Weights of a small mixture-of-experts language model, trained from scratch on English Wikipedia: 208M tokens.
Below are experts of layer 4 (counted from 0) of a mixture-of-experts language model. Rows are named router (the router's row for the expert), down (a neuron's output weights, with its number) and show model dimensions 64-127. Each number is 50 + 12 x the weight over its row's rms, rounded and kept within 0 to 99.
After each expert's rows: a language model's description of what the expert responds to. This comes from a sample of Wikipedia text that the model never trained on.

# expert 21
router:47 47 58 41 54 77 58 64 44 58 51 49 62 54 53 52 41 54 49 58 54 58 56 48 58 52 57 36 49 47 68 59 70 52 43 24 43 56 30 47 38 68 53 40 24 52 35 68 40 59 49 50 55 41 42 79 30 42 45 39 50 54 41 49
down0:29 62 48 35 44 37 52 43 67 41 24 34 61 62 15 31 77 50 39 34 68 28 47 40 37 58 41 47 21 61 49 44 34 51 42 83 26 58 21 45 39 34 42 40 38 69 56 28 42 35 49 56 29 58 55 44 66 56 49 51 49 61 38 49
down1:44 57 71 58 46 39 45 47 66 63 61 50 41 42 64 53 48 28 45 41 65 37 97 51 56 44 49 50 48 39 34 55 32 60 38 49 43 75 61 31 45 69 57 58 47 65 44 45 39 71 47 45 44 50 59 58 76 49 35 47 58 49 55 35
down2:49 69 46 42 45 68 63 50 37 45 43 53 62 29 40 55 43 58 56 51 51 44 65 60 62 43 36 48 43 35 45 51 51 48 62 52 69 22 50 67 46 49 65 62 70 48 13 42 61 40 68 62 38 66 61 56 42 58 51 63 51 66 41 43
down3:59 43 61 98 26 50 35 56 50 47 75 60 59 54 37 64 50 69 29 63 47 43 49 52 66 47 34 38 55 48 63 40 48 67 53 45 68 31 47 57 24 53 48 66 39 44 40 63 28 60 33 57 62 53 51 66 48 45 18 71 28 48 83 57
down4:40 51 34 56 45 43 60 64 70 60 73 41 52 45 56 57 40 52 57 61 49 35 30 56 60 44 54 40 44 45 32 53 24 35 66 65 54 34 45 68 45 75 51 68 54 76 41 64 59 49 36 53 54 47 47 55 48 57 52 73 58 57 67 45
down5:51 50 76 57 45 46 43 52 47 28 53 69 54 50 51 55 88 44 69 43 31 50 52 47 38 54 40 31 65 58 63 41 45 66 58 46 28 48 59 33 64 54 59 40 36 50 45 50 48 56 39 61 59 62 45 65 40 66 45 40 37 45 34 57
down6:52 46 63 61 50 36 58 48 36 57 62 51 40 51 34 57 42 53 46 42 42 44 44 82 36 22 36 70 57 53 56 60 32 72 55 36 51 55 59 57 70 61 57 57 52 72 30 61 32 52 48 68 38 33 64 48 43 45 47 65 29 43 77 42
Word-final endings

# expert 22
router:68 59 55 54 67 66 41 46 51 41 59 49 63 51 64 41 41 38 46 55 42 76 68 60 59 63 62 69 56 44 63 57 60 53 43 57 34 66 56 51 46 62 48 64 52 35 64 36 56 40 53 49 59 35 51 53 77 49 48 55 48 58 59 51
down0:52 67 30 44 53 31 53 53 42 46 46 62 48 37 41 48 50 40 62 52 33 42 52 63 60 50 58 52 46 46 58 54 61 65 36 49 41 58 41 56 65 58 63 32 61 48 44 65 48 47 57 40 53 38 45 49 24 45 70 42 45 46 51 69
down1:29 58 49 53 51 50 73 37 39 58 49 45 67 41 46 40 35 55 39 57 49 49 46 48 51 29 57 50 56 71 42 58 63 47 52 47 47 43 79 63 33 55 60 44 56 43 64 34 51 55 34 32 37 57 43 51 75 38 38 55 46 60 41 41
down2:50 49 45 42 36 26 46 36 56 44 71 60 48 63 65 50 63 58 43 65 50 42 54 38 26 51 64 49 35 39 62 41 77 63 41 53 57 41 47 60 50 43 51 39 71 39 47 39 40 41 42 58 24 63 25 35 49 66 66 38 52 57 54 51
down3:57 41 42 74 49 50 35 63 34 47 57 60 49 36 58 54 45 56 58 70 53 50 51 11 47 63 66 41 44 50 73 42 56 52 69 31 36 60 51 69 34 47 52 42 58 56 57 35 43 37 58 63 39 69 33 40 53 56 41 59 56 39 60 45
down4:28 67 87 32 32 44 39 62 45 37 47 64 58 56 34 59 53 68 60 38 46 48 54 59 40 32 50 46 66 28 43 45 52 34 53 66 36 50 29 38 40 42 45 47 53 51 50 43 35 33 40 33 34 57 34 48 52 35 47 27 51 64 62 56
down5:49 65 38 60 57 44 75 66 31 58 46 35 52 51 58 54 51 61 45 52 10 29 69 59 36 64 43 40 32 57 41 32 35 59 39 53 66 59 55 68 56 63 53 36 68 47 26 57 60 59 45 62 42 46 65 76 41 35 62 52 48 56 59 38
down6:80 48 41 45 56 38 59 44 49 32 31 49 71 49 43 29 27 56 59 70 35 50 46 65 45 64 49 31 56 55 47 42 55 56 39 49 56 38 36 47 38 37 51 49 54 72 52 70 67 59 42 46 50 45 53 70 41 42 49 59 37 68 51 47
Name-internal syllables

# expert 13
router:38 51 44 63 55 31 52 54 54 37 63 58 39 62 58 44 53 75 41 43 51 57 59 48 64 33 49 52 33 27 41 61 55 54 51 35 65 33 49 38 54 44 39 62 57 84 32 44 43 59 35 57 51 53 48 41 27 44 59 67 41 35 45 69
down0:32 51 54 37 33 64 34 41 26 36 34 56 43 24 50 50 45 42 39 54 52 49 45 46 50 48 45 31 46 71 47 51 74 52 55 47 42 55 32 49 53 41 38 39 42 55 50 51 44 37 63 60 55 46 50 66 57 63 67 37 65 43 54 58
down1:35 48 52 30 16 60 65 54 65 61 37 52 52 50 48 53 33 55 60 53 36 56 39 36 75 49 43 53 69 41 46 38 64 68 43 36 51 64 53 48 38 60 55 31 59 37 46 50 42 54 56 43 56 45 67 65 68 43 45 35 79 45 64 54
down2:46 54 67 69 40 28 47 68 37 43 64 63 41 45 59 41 34 61 64 47 59 70 42 41 73 52 50 59 38 40 45 59 46 55 67 59 42 55 60 47 71 43 42 50 57 60 49 34 37 55 54 42 57 54 48 26 48 52 29 40 51 49 61 60
down3:46 59 45 21 64 37 32 47 58 36 42 51 52 74 35 63 65 52 57 54 46 46 44 54 56 56 68 63 64 52 31 50 47 49 61 53 55 43 44 38 59 37 61 63 78 59 47 21 62 30 45 54 52 34 56 57 43 58 55 62 57 52 40 58
down4:74 54 68 51 47 46 38 35 68 53 46 41 68 31 55 70 35 58 52 43 56 45 50 31 51 32 60 57 58 48 36 47 43 55 51 32 67 59 42 70 57 32 50 67 61 65 39 23 59 45 48 80 68 59 63 48 65 68 39 61 65 51 52 66
down5:54 65 40 48 34 65 51 43 54 59 62 57 38 66 47 72 65 57 42 49 47 46 52 55 33 65 46 53 51 54 60 42 46 42 44 60 57 40 47 45 62 60 50 43 29 41 66 39 59 67 77 47 49 37 44 52 49 50 39 46 46 37 55 56
down6:46 27 50 53 43 57 54 62 73 19 48 65 62 39 82 48 41 61 39 44 44 30 56 57 74 36 59 53 52 46 45 36 56 37 45 50 48 16 71 41 46 34 50 39 56 46 53 23 19 54 51 67 21 36 40 52 66 42 55 49 62 43 55 38
Music, sport, school nouns

# expert 19
router:37 53 56 48 47 57 63 28 63 58 33 50 56 65 49 46 58 47 47 44 76 63 43 34 64 62 42 32 56 33 51 64 45 41 58 58 50 38 60 63 47 45 52 58 35 40 58 22 52 27 32 34 47 35 63 53 56 54 40 68 68 48 58 55
down0:44 54 46 53 59 53 40 47 61 47 36 43 56 66 52 67 38 42 34 48 57 69 56 36 44 45 62 49 46 39 62 57 77 39 51 54 50 64 73 47 50 47 53 34 33 53 72 67 45 32 51 29 61 52 50 45 21 54 55 39 68 66 48 54
down1:29 48 60 38 51 52 40 69 56 58 39 47 43 52 47 57 39 42 45 54 48 50 46 49 58 47 39 15 48 60 57 58 42 46 56 37 52 57 67 69 42 69 36 30 46 47 58 70 31 48 51 61 53 50 18 47 46 67 58 65 48 61 43 38
down2:68 53 70 22 70 40 52 56 31 33 24 50 53 49 36 48 50 40 44 38 55 40 76 59 59 64 54 54 53 68 45 47 67 44 63 45 41 33 57 65 57 61 45 46 47 43 67 62 45 45 65 37 48 58 38 57 30 49 71 31 67 50 51 57
down3:31 63 53 49 53 52 51 36 51 51 44 50 60 57 25 47 63 40 47 53 35 46 60 42 40 54 41 62 52 51 53 62 37 64 79 35 48 51 52 42 41 42 26 50 67 47 52 38 58 32 60 40 41 67 51 64 70 52 79 49 48 50 36 50
down4:51 50 33 46 93 33 34 49 66 58 47 30 45 65 48 62 57 44 48 58 44 58 39 64 48 47 67 60 66 58 54 65 70 59 28 47 26 53 35 56 48 47 26 45 43 49 35 42 57 39 59 49 51 60 48 34 60 61 53 22 52 43 50 58
down5:60 49 42 59 64 53 35 53 64 51 33 58 41 46 59 59 52 58 55 49 52 62 29 52 53 47 39 36 48 46 50 47 56 77 41 53 48 28 44 43 55 63 36 46 55 57 62 57 72 77 38 43 47 42 58 61 36 51 37 71 38 33 75 52
down6:41 64 52 25 51 35 52 59 24 45 55 49 34 50 45 54 46 33 47 42 58 49 34 52 56 49 40 19 60 19 59 51 41 69 55 53 60 24 48 51 65 50 69 52 48 62 53 22 60 47 56 46 52 46 53 38 62 44 53 41 52 54 52 35
Word-initial syllables

# expert 3
router:71 45 37 42 48 65 49 49 44 46 59 38 49 47 48 55 61 45 53 70 39 36 41 35 74 69 33 42 41 45 51 57 26 41 54 41 53 54 62 66 49 52 53 43 30 41 80 60 62 44 63 44 52 64 54 49 66 55 66 44 58 42 69 51
down0:39 33 51 40 59 45 61 50 60 55 49 36 30 38 55 66 38 40 59 52 60 52 49 50 43 44 45 59 42 58 60 33 43 45 54 50 27 52 58 52 52 43 40 50 39 63 38 27 47 64 64 38 48 43 69 57 44 34 67 50 56 49 37 31
down1:50 70 73 40 63 55 36 58 39 55 60 46 52 38 70 55 53 62 58 47 58 57 57 44 38 37 70 77 59 44 37 69 52 60 43 46 52 48 29 46 47 40 50 44 60 38 32 69 58 74 57 42 42 66 58 42 46 50 43 49 68 57 37 45
down2:47 56 65 42 49 69 41 74 45 49 38 41 28 61 55 62 58 46 52 52 44 57 40 40 61 60 47 49 57 59 55 53 57 68 33 55 38 49 36 34 60 61 59 59 56 89 54 44 36 39 69 51 48 52 62 50 32 51 65 39 52 54 43 41
down3:28 54 42 52 76 50 59 54 21 53 64 77 53 40 55 55 47 57 52 58 50 55 57 47 73 54 76 52 55 37 43 55 49 29 46 51 49 55 44 44 62 31 62 51 49 57 37 44 45 44 65 51 20 21 71 60 55 53 53 43 60 54 03 51
down4:57 50 55 56 56 47 61 66 33 52 32 52 43 49 55 47 45 44 33 52 60 44 46 35 73 39 53 43 50 29 39 50 16 47 55 45 67 41 66 60 45 28 58 40 46 40 36 64 41 40 60 38 37 59 45 53 33 49 76 64 65 65 39 53
down5:69 46 44 50 48 55 41 54 65 44 49 20 56 56 43 50 49 58 31 44 61 42 62 47 38 42 59 37 62 61 39 58 46 58 63 52 56 35 30 48 58 49 67 44 60 47 41 31 55 48 42 38 44 45 65 48 46 41 54 62 67 48 38 38
down6:58 55 65 65 48 49 54 66 45 38 70 55 48 32 55 66 36 49 72 47 44 64 45 57 58 39 54 65 54 21 59 57 37 59 52 60 61 48 48 45 45 61 48 45 33 43 50 46 54 53 66 49 53 48 50 47 53 56 43 46 48 62 30 59
Name-initial capitals

# expert 18
router:74 54 48 62 46 50 53 68 48 36 56 60 45 71 40 43 42 24 48 46 35 48 46 60 41 61 38 55 56 35 35 63 33 67 51 41 33 60 40 46 52 39 58 51 24 34 33 42 63 53 59 38 57 42 64 47 56 38 34 56 64 52 37 53
down0:40 41 64 49 56 50 50 47 56 46 52 55 56 39 48 62 35 54 55 42 58 40 60 28 73 49 47 38 61 58 67 42 49 51 59 49 46 51 67 56 44 29 48 57 52 59 52 25 55 56 46 42 51 52 60 27 53 61 31 51 55 30 52 55
down1:33 37 48 37 39 44 67 23 32 63 50 69 30 69 57 51 77 34 71 56 29 50 18 65 51 68 47 29 50 64 64 60 74 32 48 57 47 42 42 54 53 59 55 59 40 45 46 41 43 33 44 52 49 70 58 59 54 50 73 65 55 67 46 44
down2:49 21 36 40 48 35 53 44 26 57 56 73 54 31 51 37 59 38 56 56 65 42 31 77 48 59 48 55 58 49 75 48 45 40 38 65 70 40 46 47 63 45 62 52 53 43 65 59 48 50 69 70 62 46 39 37 53 34 51 45 49 40 61 30
down3:51 66 38 46 48 44 46 53 47 23 72 59 41 36 50 70 50 60 42 58 75 36 49 67 61 50 50 51 39 49 60 62 45 70 58 53 58 60 49 54 62 45 60 25 46 18 55 32 44 55 61 48 56 39 47 33 56 45 36 42 40 51 65 49
down4:47 41 71 62 46 67 83 54 53 62 59 42 38 48 61 56 65 64 30 36 62 32 57 67 32 70 60 60 57 69 25 38 51 49 59 52 48 46 40 44 45 60 48 43 64 52 57 64 39 78 50 54 71 51 63 48 51 42 48 39 61 58 53 34
down5:46 59 43 65 45 59 41 47 48 49 29 56 34 59 29 50 50 24 62 56 54 35 65 84 38 64 66 46 48 56 42 51 51 30 52 64 53 58 64 53 47 55 62 43 50 62 45 60 51 44 63 46 47 60 58 42 33 41 47 68 56 37 10 61
down6:53 29 53 61 63 56 57 51 61 62 34 53 64 51 59 39 55 39 68 45 45 47 30 55 54 47 37 45 45 48 53 48 63 56 48 59 46 32 65 45 37 63 64 39 56 56 35 63 51 64 34 51 41 37 46 46 51 29 37 45 49 36 60 74
Capital letters and abbreviations

# expert 16
router:69 59 38 49 32 70 65 49 35 73 47 51 44 32 35 51 49 27 49 54 63 58 63 42 40 41 69 43 51 50 30 43 60 62 48 71 51 64 53 55 37 41 58 59 57 54 57 64 33 65 51 63 47 48 44 42 54 41 67 59 46 58 33 44
down0:50 54 53 48 55 61 46 56 51 33 36 68 23 32 94 61 41 59 56 54 45 62 48 49 33 53 54 39 46 66 28 73 71 62 45 43 21 47 49 32 43 43 50 37 39 48 34 56 40 63 59 35 58 50 33 59 60 50 46 50 47 44 65 54
down1:44 35 53 52 36 70 71 44 32 56 73 39 73 38 17 66 38 46 34 50 51 51 29 51 50 56 56 47 53 53 55 39 19 78 68 46 49 75 55 52 40 56 36 46 47 58 53 65 49 59 40 40 37 72 77 55 56 35 40 69 46 51 61 68
down2:50 45 63 47 57 41 44 66 43 29 59 49 43 53 43 44 40 63 53 42 59 48 52 47 66 57 56 73 33 67 50 35 57 49 48 49 56 48 63 53 57 40 49 54 47 74 42 53 50 69 38 51 49 47 59 38 49 42 43 63 39 54 58 54
down3:61 43 63 66 78 66 58 54 49 49 44 26 34 33 34 55 47 31 59 53 55 41 60 43 26 69 56 47 58 19 72 60 21 55 29 62 37 37 52 62 44 39 47 64 48 68 55 55 26 58 77 50 60 28 55 61 46 56 53 56 53 48 39 53
down4:48 50 61 66 45 77 47 39 49 71 73 47 51 57 49 63 44 59 39 73 58 42 42 54 42 54 51 50 48 46 50 54 22 73 54 50 30 55 41 74 40 19 35 64 55 39 65 39 61 35 56 39 54 44 51 43 49 62 56 69 50 42 50 39
down5:42 47 52 68 22 59 59 54 50 44 52 49 36 33 21 44 29 62 41 68 56 56 49 43 51 40 24 42 54 42 49 44 63 53 31 52 34 59 40 47 38 58 32 64 51 72 49 35 43 61 56 43 51 45 55 45 61 36 60 59 75 42 59 27
down6:38 34 52 56 40 44 66 62 69 29 49 42 57 30 67 39 52 38 55 70 57 74 68 56 48 47 46 33 54 50 27 43 52 50 41 47 53 55 39 57 57 54 63 66 64 40 53 38 48 55 53 56 66 44 34 62 81 50 72 37 53 48 56 63
Verb-following prepositions

# expert 12
router:45 44 68 42 53 35 51 68 48 52 45 43 50 56 63 48 40 55 55 57 62 34 41 38 62 51 42 70 52 45 58 57 61 35 38 44 48 49 60 58 73 16 45 52 70 74 40 43 43 30 40 41 38 44 51 35 57 54 49 68 51 54 28 76
down0:71 44 35 32 55 44 50 47 51 45 55 40 57 31 74 51 60 65 46 65 51 59 51 48 51 66 40 59 72 35 52 40 42 65 48 36 80 26 54 64 70 44 53 51 43 58 63 63 55 52 47 45 59 47 53 46 60 50 43 48 54 74 61 34
down1:64 31 53 36 53 47 68 47 43 62 60 30 54 52 47 29 58 08 57 35 41 75 65 40 34 53 58 49 47 58 31 72 51 71 28 58 37 69 45 72 45 63 56 53 58 49 60 78 59 41 33 61 57 60 60 55 69 52 68 61 44 40 35 69
down2:55 47 62 38 53 83 43 42 32 28 45 59 70 42 49 53 44 45 51 72 59 63 43 43 58 50 43 66 35 53 43 26 59 41 45 57 45 43 33 47 34 53 51 53 63 53 45 56 49 45 43 71 30 34 55 46 32 27 41 54 65 59 54 37
down3:40 45 22 63 53 58 47 57 43 38 39 75 51 69 46 70 53 60 34 48 78 52 74 57 69 55 35 40 45 46 63 58 34 32 48 51 34 35 63 64 56 45 58 57 41 48 47 47 66 59 52 58 50 50 59 45 61 49 43 49 52 52 39 37
down4:67 46 60 29 35 71 57 25 45 34 55 42 55 50 81 57 59 58 54 51 35 54 52 31 35 55 52 57 72 62 50 43 45 66 56 37 53 85 46 58 53 58 47 46 62 50 51 79 47 28 50 44 53 64 53 52 54 67 51 46 50 49 58 50
down5:45 46 65 75 62 58 46 37 50 56 67 63 43 48 48 67 37 38 68 33 58 40 37 75 68 49 46 49 73 56 31 45 37 41 46 37 49 52 58 60 45 47 49 52 36 38 39 46 46 48 54 44 56 49 54 45 37 40 54 44 63 48 54 22
down6:45 50 61 74 59 50 56 45 48 53 50 53 47 46 34 50 37 41 39 39 45 61 31 52 59 35 33 54 57 45 44 69 58 48 52 58 72 47 53 80 38 42 85 44 56 55 57 34 62 44 52 49 47 49 39 63 57 37 61 46 53 46 54 45
Locative prepositions and quantifiers

# expert 15
router:55 27 65 41 67 41 44 56 34 44 58 55 60 40 43 58 51 66 68 60 45 60 55 50 57 55 67 17 49 50 39 68 30 36 57 57 42 56 59 30 40 60 58 38 49 46 63 44 61 30 53 32 70 43 50 79 42 36 56 44 38 57 60 56
down0:55 50 57 47 55 67 57 63 54 46 52 32 46 44 29 62 46 50 32 38 51 48 60 27 38 67 71 52 57 31 25 29 42 36 54 49 47 37 56 34 43 61 57 27 61 55 48 46 56 48 43 54 70 70 79 35 55 44 74 38 49 48 44 43
down1:49 48 43 52 46 32 81 54 29 51 42 36 25 51 37 31 47 56 67 52 51 58 43 44 49 56 54 50 29 32 55 40 45 55 43 49 50 33 40 61 40 48 68 39 50 55 62 53 60 50 58 41 52 33 52 60 30 76 39 74 49 50 67 52
down2:45 44 55 25 45 64 69 56 45 62 36 47 59 46 58 53 41 46 49 59 36 37 69 50 69 56 48 37 53 66 58 24 48 40 73 57 38 70 49 64 56 44 69 73 46 56 62 49 70 47 61 45 37 51 64 79 67 61 48 34 50 35 42 54
down3:39 44 20 11 62 56 40 55 42 37 55 45 45 63 28 49 51 44 68 57 56 41 47 41 57 53 58 60 44 50 46 44 48 45 55 51 44 39 34 31 49 52 31 62 59 48 49 58 62 46 42 45 56 63 38 62 60 42 72 56 40 55 70 45
down4:61 63 51 47 41 60 56 55 45 48 57 50 36 50 47 52 59 42 50 52 45 39 45 40 48 50 57 46 50 63 48 49 69 54 23 37 46 60 56 56 73 32 71 34 66 56 35 58 49 38 43 63 48 58 62 59 49 51 64 58 53 41 58 69
down5:62 20 47 54 66 61 55 56 61 61 64 36 56 28 65 73 62 58 40 63 46 61 48 48 48 70 47 42 43 56 53 61 20 52 46 64 28 58 47 52 37 47 56 46 50 60 45 54 67 45 59 50 56 59 50 55 60 25 62 36 52 33 54 40
down6:60 50 45 45 60 60 56 44 46 42 37 41 46 50 48 48 74 25 58 54 39 40 54 57 45 37 48 48 42 50 35 29 65 41 50 37 54 58 63 41 32 71 32 64 86 45 37 47 57 67 36 60 55 64 46 48 38 48 53 39 56 36 44 54
Sentence and section ends

# expert 11
router:30 59 52 35 50 36 64 45 44 53 30 40 45 56 59 60 45 64 56 65 49 37 38 53 41 39 54 55 39 44 63 51 48 37 67 51 49 32 35 63 46 53 46 54 68 42 59 53 29 67 50 54 37 70 45 55 49 67 49 35 47 37 48 42
down0:40 55 48 54 76 45 48 44 59 52 42 40 59 28 56 56 59 60 49 49 56 58 51 72 52 66 48 51 47 61 49 67 55 61 38 34 45 58 54 68 67 53 47 39 32 52 46 65 48 44 55 64 31 67 44 50 61 51 46 59 65 58 26 41
down1:33 62 55 36 41 57 38 38 62 18 53 48 44 61 63 35 35 50 55 28 65 57 62 48 45 51 63 54 36 49 51 62 48 74 54 57 45 80 52 42 50 41 38 62 50 54 53 54 49 57 31 62 50 50 72 72 54 54 59 60 49 53 55 65
down2:52 60 52 67 38 58 48 80 51 42 62 54 41 53 47 73 42 57 37 50 73 50 46 28 57 47 16 50 30 29 45 38 34 46 74 45 32 66 57 48 38 49 42 56 55 59 57 41 52 46 49 50 73 56 74 47 48 79 63 67 66 60 50 70
down3:54 47 56 34 37 47 28 42 39 87 48 54 42 53 71 53 24 60 63 47 41 25 33 52 62 26 27 69 61 42 55 53 45 52 54 40 35 56 50 46 55 38 56 55 50 43 45 32 65 57 61 42 56 65 53 44 63 67 44 30 62 49 35 49
down4:65 43 39 28 37 54 63 39 60 53 41 58 43 58 62 49 54 32 43 48 70 44 70 56 46 39 57 65 38 61 51 55 48 39 45 46 35 41 62 44 57 42 55 40 53 63 65 45 56 58 52 39 32 41 56 58 43 53 52 59 37 49 39 55
down5:50 53 70 53 53 70 50 32 43 42 59 49 28 32 47 56 55 61 55 51 62 62 36 45 48 52 53 07 44 50 46 28 45 52 49 49 69 34 56 42 36 52 56 64 41 58 51 40 34 49 40 64 30 55 26 50 53 60 63 56 55 35 43 46
down6:70 52 54 74 32 37 62 61 46 44 43 36 18 52 42 49 50 39 54 44 34 43 63 30 41 52 44 33 52 27 35 22 68 48 55 54 33 60 52 43 66 31 41 49 75 60 43 51 37 48 42 69 56 64 55 52 53 52 37 67 29 48 51 49
Institutional nouns

# expert 1
router:42 35 46 46 64 45 36 53 48 58 47 51 50 60 42 46 49 42 65 44 66 35 57 59 42 49 48 60 62 40 68 50 54 30 41 49 65 44 47 53 57 68 32 43 54 45 42 61 44 36 64 47 64 35 63 48 43 67 46 36 42 42 52 48
down0:59 33 45 37 49 41 52 19 49 53 52 56 71 60 76 61 56 56 44 60 57 22 62 65 37 46 51 66 40 26 56 47 58 49 38 48 55 63 44 37 34 41 39 59 41 49 69 38 49 29 44 57 54 57 71 53 45 41 49 52 42 52 77 43
down1:63 51 64 50 54 54 55 69 55 71 36 56 51 72 44 56 63 31 56 55 48 42 39 43 57 44 45 44 59 78 42 59 59 38 48 33 55 54 31 66 41 37 55 63 56 46 55 50 64 60 57 21 60 52 63 44 50 32 46 45 61 61 60 55
down2:40 43 47 58 41 47 58 52 38 81 64 48 46 47 52 63 35 74 51 68 60 53 50 48 48 45 38 43 60 57 58 42 34 53 33 46 45 69 42 55 65 49 30 57 34 46 47 52 35 55 62 37 46 56 21 49 63 79 59 47 58 55 80 49
down3:61 38 41 54 57 44 32 39 36 54 58 56 37 61 27 55 48 53 38 60 48 58 60 37 55 58 47 53 56 55 56 38 61 30 54 40 44 71 59 37 62 30 48 29 46 42 67 39 56 57 70 42 57 52 68 51 43 39 36 53 53 39 26 57
down4:60 51 35 52 47 38 49 54 53 38 46 49 43 54 57 23 58 47 50 69 71 56 33 64 47 60 60 38 58 64 62 29 59 14 47 43 33 56 56 46 55 57 55 37 74 64 63 21 40 52 47 45 37 67 57 67 36 72 41 53 47 22 43 45
down5:50 76 64 57 53 56 44 36 36 53 49 58 50 53 42 28 45 31 34 54 38 63 46 49 76 50 44 36 67 41 60 40 52 71 47 55 54 57 68 52 56 83 63 37 44 49 41 47 62 59 71 56 63 58 25 86 58 23 42 42 71 53 55 63
down6:54 25 37 33 34 47 40 22 37 58 39 50 48 42 65 61 52 30 40 16 52 64 62 47 47 54 54 40 41 50 55 42 46 54 61 68 52 43 46 56 51 38 50 62 55 32 64 45 60 34 32 46 40 60 72 46 50 62 66 60 58 50 41 52
Mid-word name consonants

# expert 7
router:43 57 55 73 53 41 36 48 54 49 59 45 54 57 61 54 61 51 42 42 61 59 20 54 41 63 36 42 64 48 59 45 68 60 62 66 65 60 38 58 48 37 59 53 37 38 60 57 68 52 48 35 62 46 63 48 39 49 35 50 50 55 46 55
down0:48 42 55 53 41 58 46 58 40 32 54 55 64 58 58 60 50 56 49 39 50 50 49 45 63 47 46 50 54 57 59 61 59 52 60 55 41 55 56 41 40 57 64 45 40 53 42 41 35 44 55 53 45 30 42 50 55 49 63 64 57 40 41 42
down1:44 52 42 46 64 64 70 48 39 43 51 34 63 50 46 55 34 64 53 41 38 38 34 43 48 53 52 52 47 46 55 37 54 39 54 60 51 54 73 31 62 58 37 38 53 50 48 65 52 60 51 47 51 53 44 54 65 56 48 35 47 52 57 62
down2:41 52 36 65 47 47 50 26 57 62 26 42 41 30 30 51 44 50 38 47 53 60 53 34 68 39 49 48 49 43 57 47 43 47 47 60 41 49 47 41 50 36 57 65 48 44 48 47 47 61 52 55 54 44 33 52 54 62 53 59 35 38 38 64
down3:47 42 46 42 49 50 72 31 73 47 56 45 47 49 49 47 39 24 65 60 38 45 28 51 44 72 46 68 67 54 69 39 41 84 33 47 56 66 51 77 61 38 48 58 75 44 40 65 37 55 58 52 42 46 58 45 53 45 49 51 46 54 45 49
down4:45 44 61 50 64 46 31 67 63 43 43 30 61 61 43 61 45 77 42 65 35 53 70 43 34 49 73 59 46 48 72 68 65 60 51 28 40 53 27 45 59 48 53 59 62 41 41 49 51 77 38 44 64 62 53 57 51 41 42 33 57 71 50 45
down5:52 52 72 25 59 49 62 34 68 58 66 29 66 40 41 41 51 47 54 54 44 70 35 58 41 51 51 53 63 57 50 31 58 47 58 48 57 55 58 74 45 39 35 58 50 51 75 50 57 48 26 62 50 47 54 55 36 42 50 46 41 26 27 46
down6:33 40 41 44 66 25 52 40 67 63 44 42 45 51 46 45 63 10 51 40 57 65 48 47 46 42 43 56 59 29 46 56 56 48 52 47 64 51 42 61 40 56 63 59 62 32 44 56 56 57 55 63 40 66 40 47 45 57 61 53 41 46 49 41
Table-cell openers

# expert 2
router:57 70 58 53 50 52 48 59 44 47 33 59 68 39 56 46 48 52 45 52 48 34 57 45 46 39 26 54 32 63 51 51 28 54 62 53 32 37 77 33 53 37 52 33 48 25 50 47 50 54 33 64 73 75 59 33 62 60 56 44 50 58 46 33
down0:56 60 45 70 76 58 74 63 50 52 33 56 66 46 60 26 51 20 28 45 59 71 59 50 58 47 77 26 48 59 47 37 51 47 43 54 48 43 64 55 59 39 40 43 47 49 50 42 41 43 33 58 29 41 36 19 58 56 50 54 68 64 61 67
down1:49 71 74 66 72 27 50 59 57 58 55 61 61 45 56 45 21 56 64 39 48 53 42 43 53 64 58 42 52 48 40 37 44 58 32 31 54 84 56 69 31 36 27 40 46 42 48 40 61 62 30 55 41 51 43 46 57 33 70 37 34 65 43 45
down2:50 20 60 55 36 41 23 51 59 46 25 49 38 47 64 29 45 44 46 52 50 54 40 46 53 45 24 51 50 37 33 44 46 52 63 38 51 48 34 41 44 42 40 65 48 42 58 70 57 45 35 34 57 39 39 47 39 53 37 29 33 53 49 60
down3:47 69 31 15 54 47 61 62 59 34 46 54 43 64 45 28 85 59 32 42 55 60 52 75 62 55 84 46 49 59 61 61 50 50 50 46 34 47 27 19 52 45 55 72 55 35 61 61 55 47 51 53 43 29 48 65 49 45 57 64 52 65 33 47
down4:58 52 28 49 46 50 53 44 32 43 42 51 65 49 38 58 53 56 45 40 31 45 52 51 58 43 47 57 48 61 49 61 45 52 39 53 60 56 72 67 49 36 43 68 56 41 62 58 45 53 42 36 47 38 38 48 48 16 43 61 25 49 79 61
down5:57 49 40 80 53 51 44 43 38 56 64 65 43 56 55 54 60 52 50 59 50 46 45 27 40 15 36 56 56 46 60 52 48 79 30 52 17 43 53 85 53 47 43 49 65 35 40 28 43 67 50 57 67 53 58 59 35 48 52 43 42 49 38 53
down6:46 49 57 34 57 48 69 56 55 72 44 48 50 48 37 35 64 23 68 26 38 64 43 33 45 51 68 56 42 43 35 68 43 70 51 42 39 56 60 51 37 48 70 38 57 47 57 38 53 36 42 46 57 59 51 52 57 45 38 46 48 24 63 51
Articles and determiners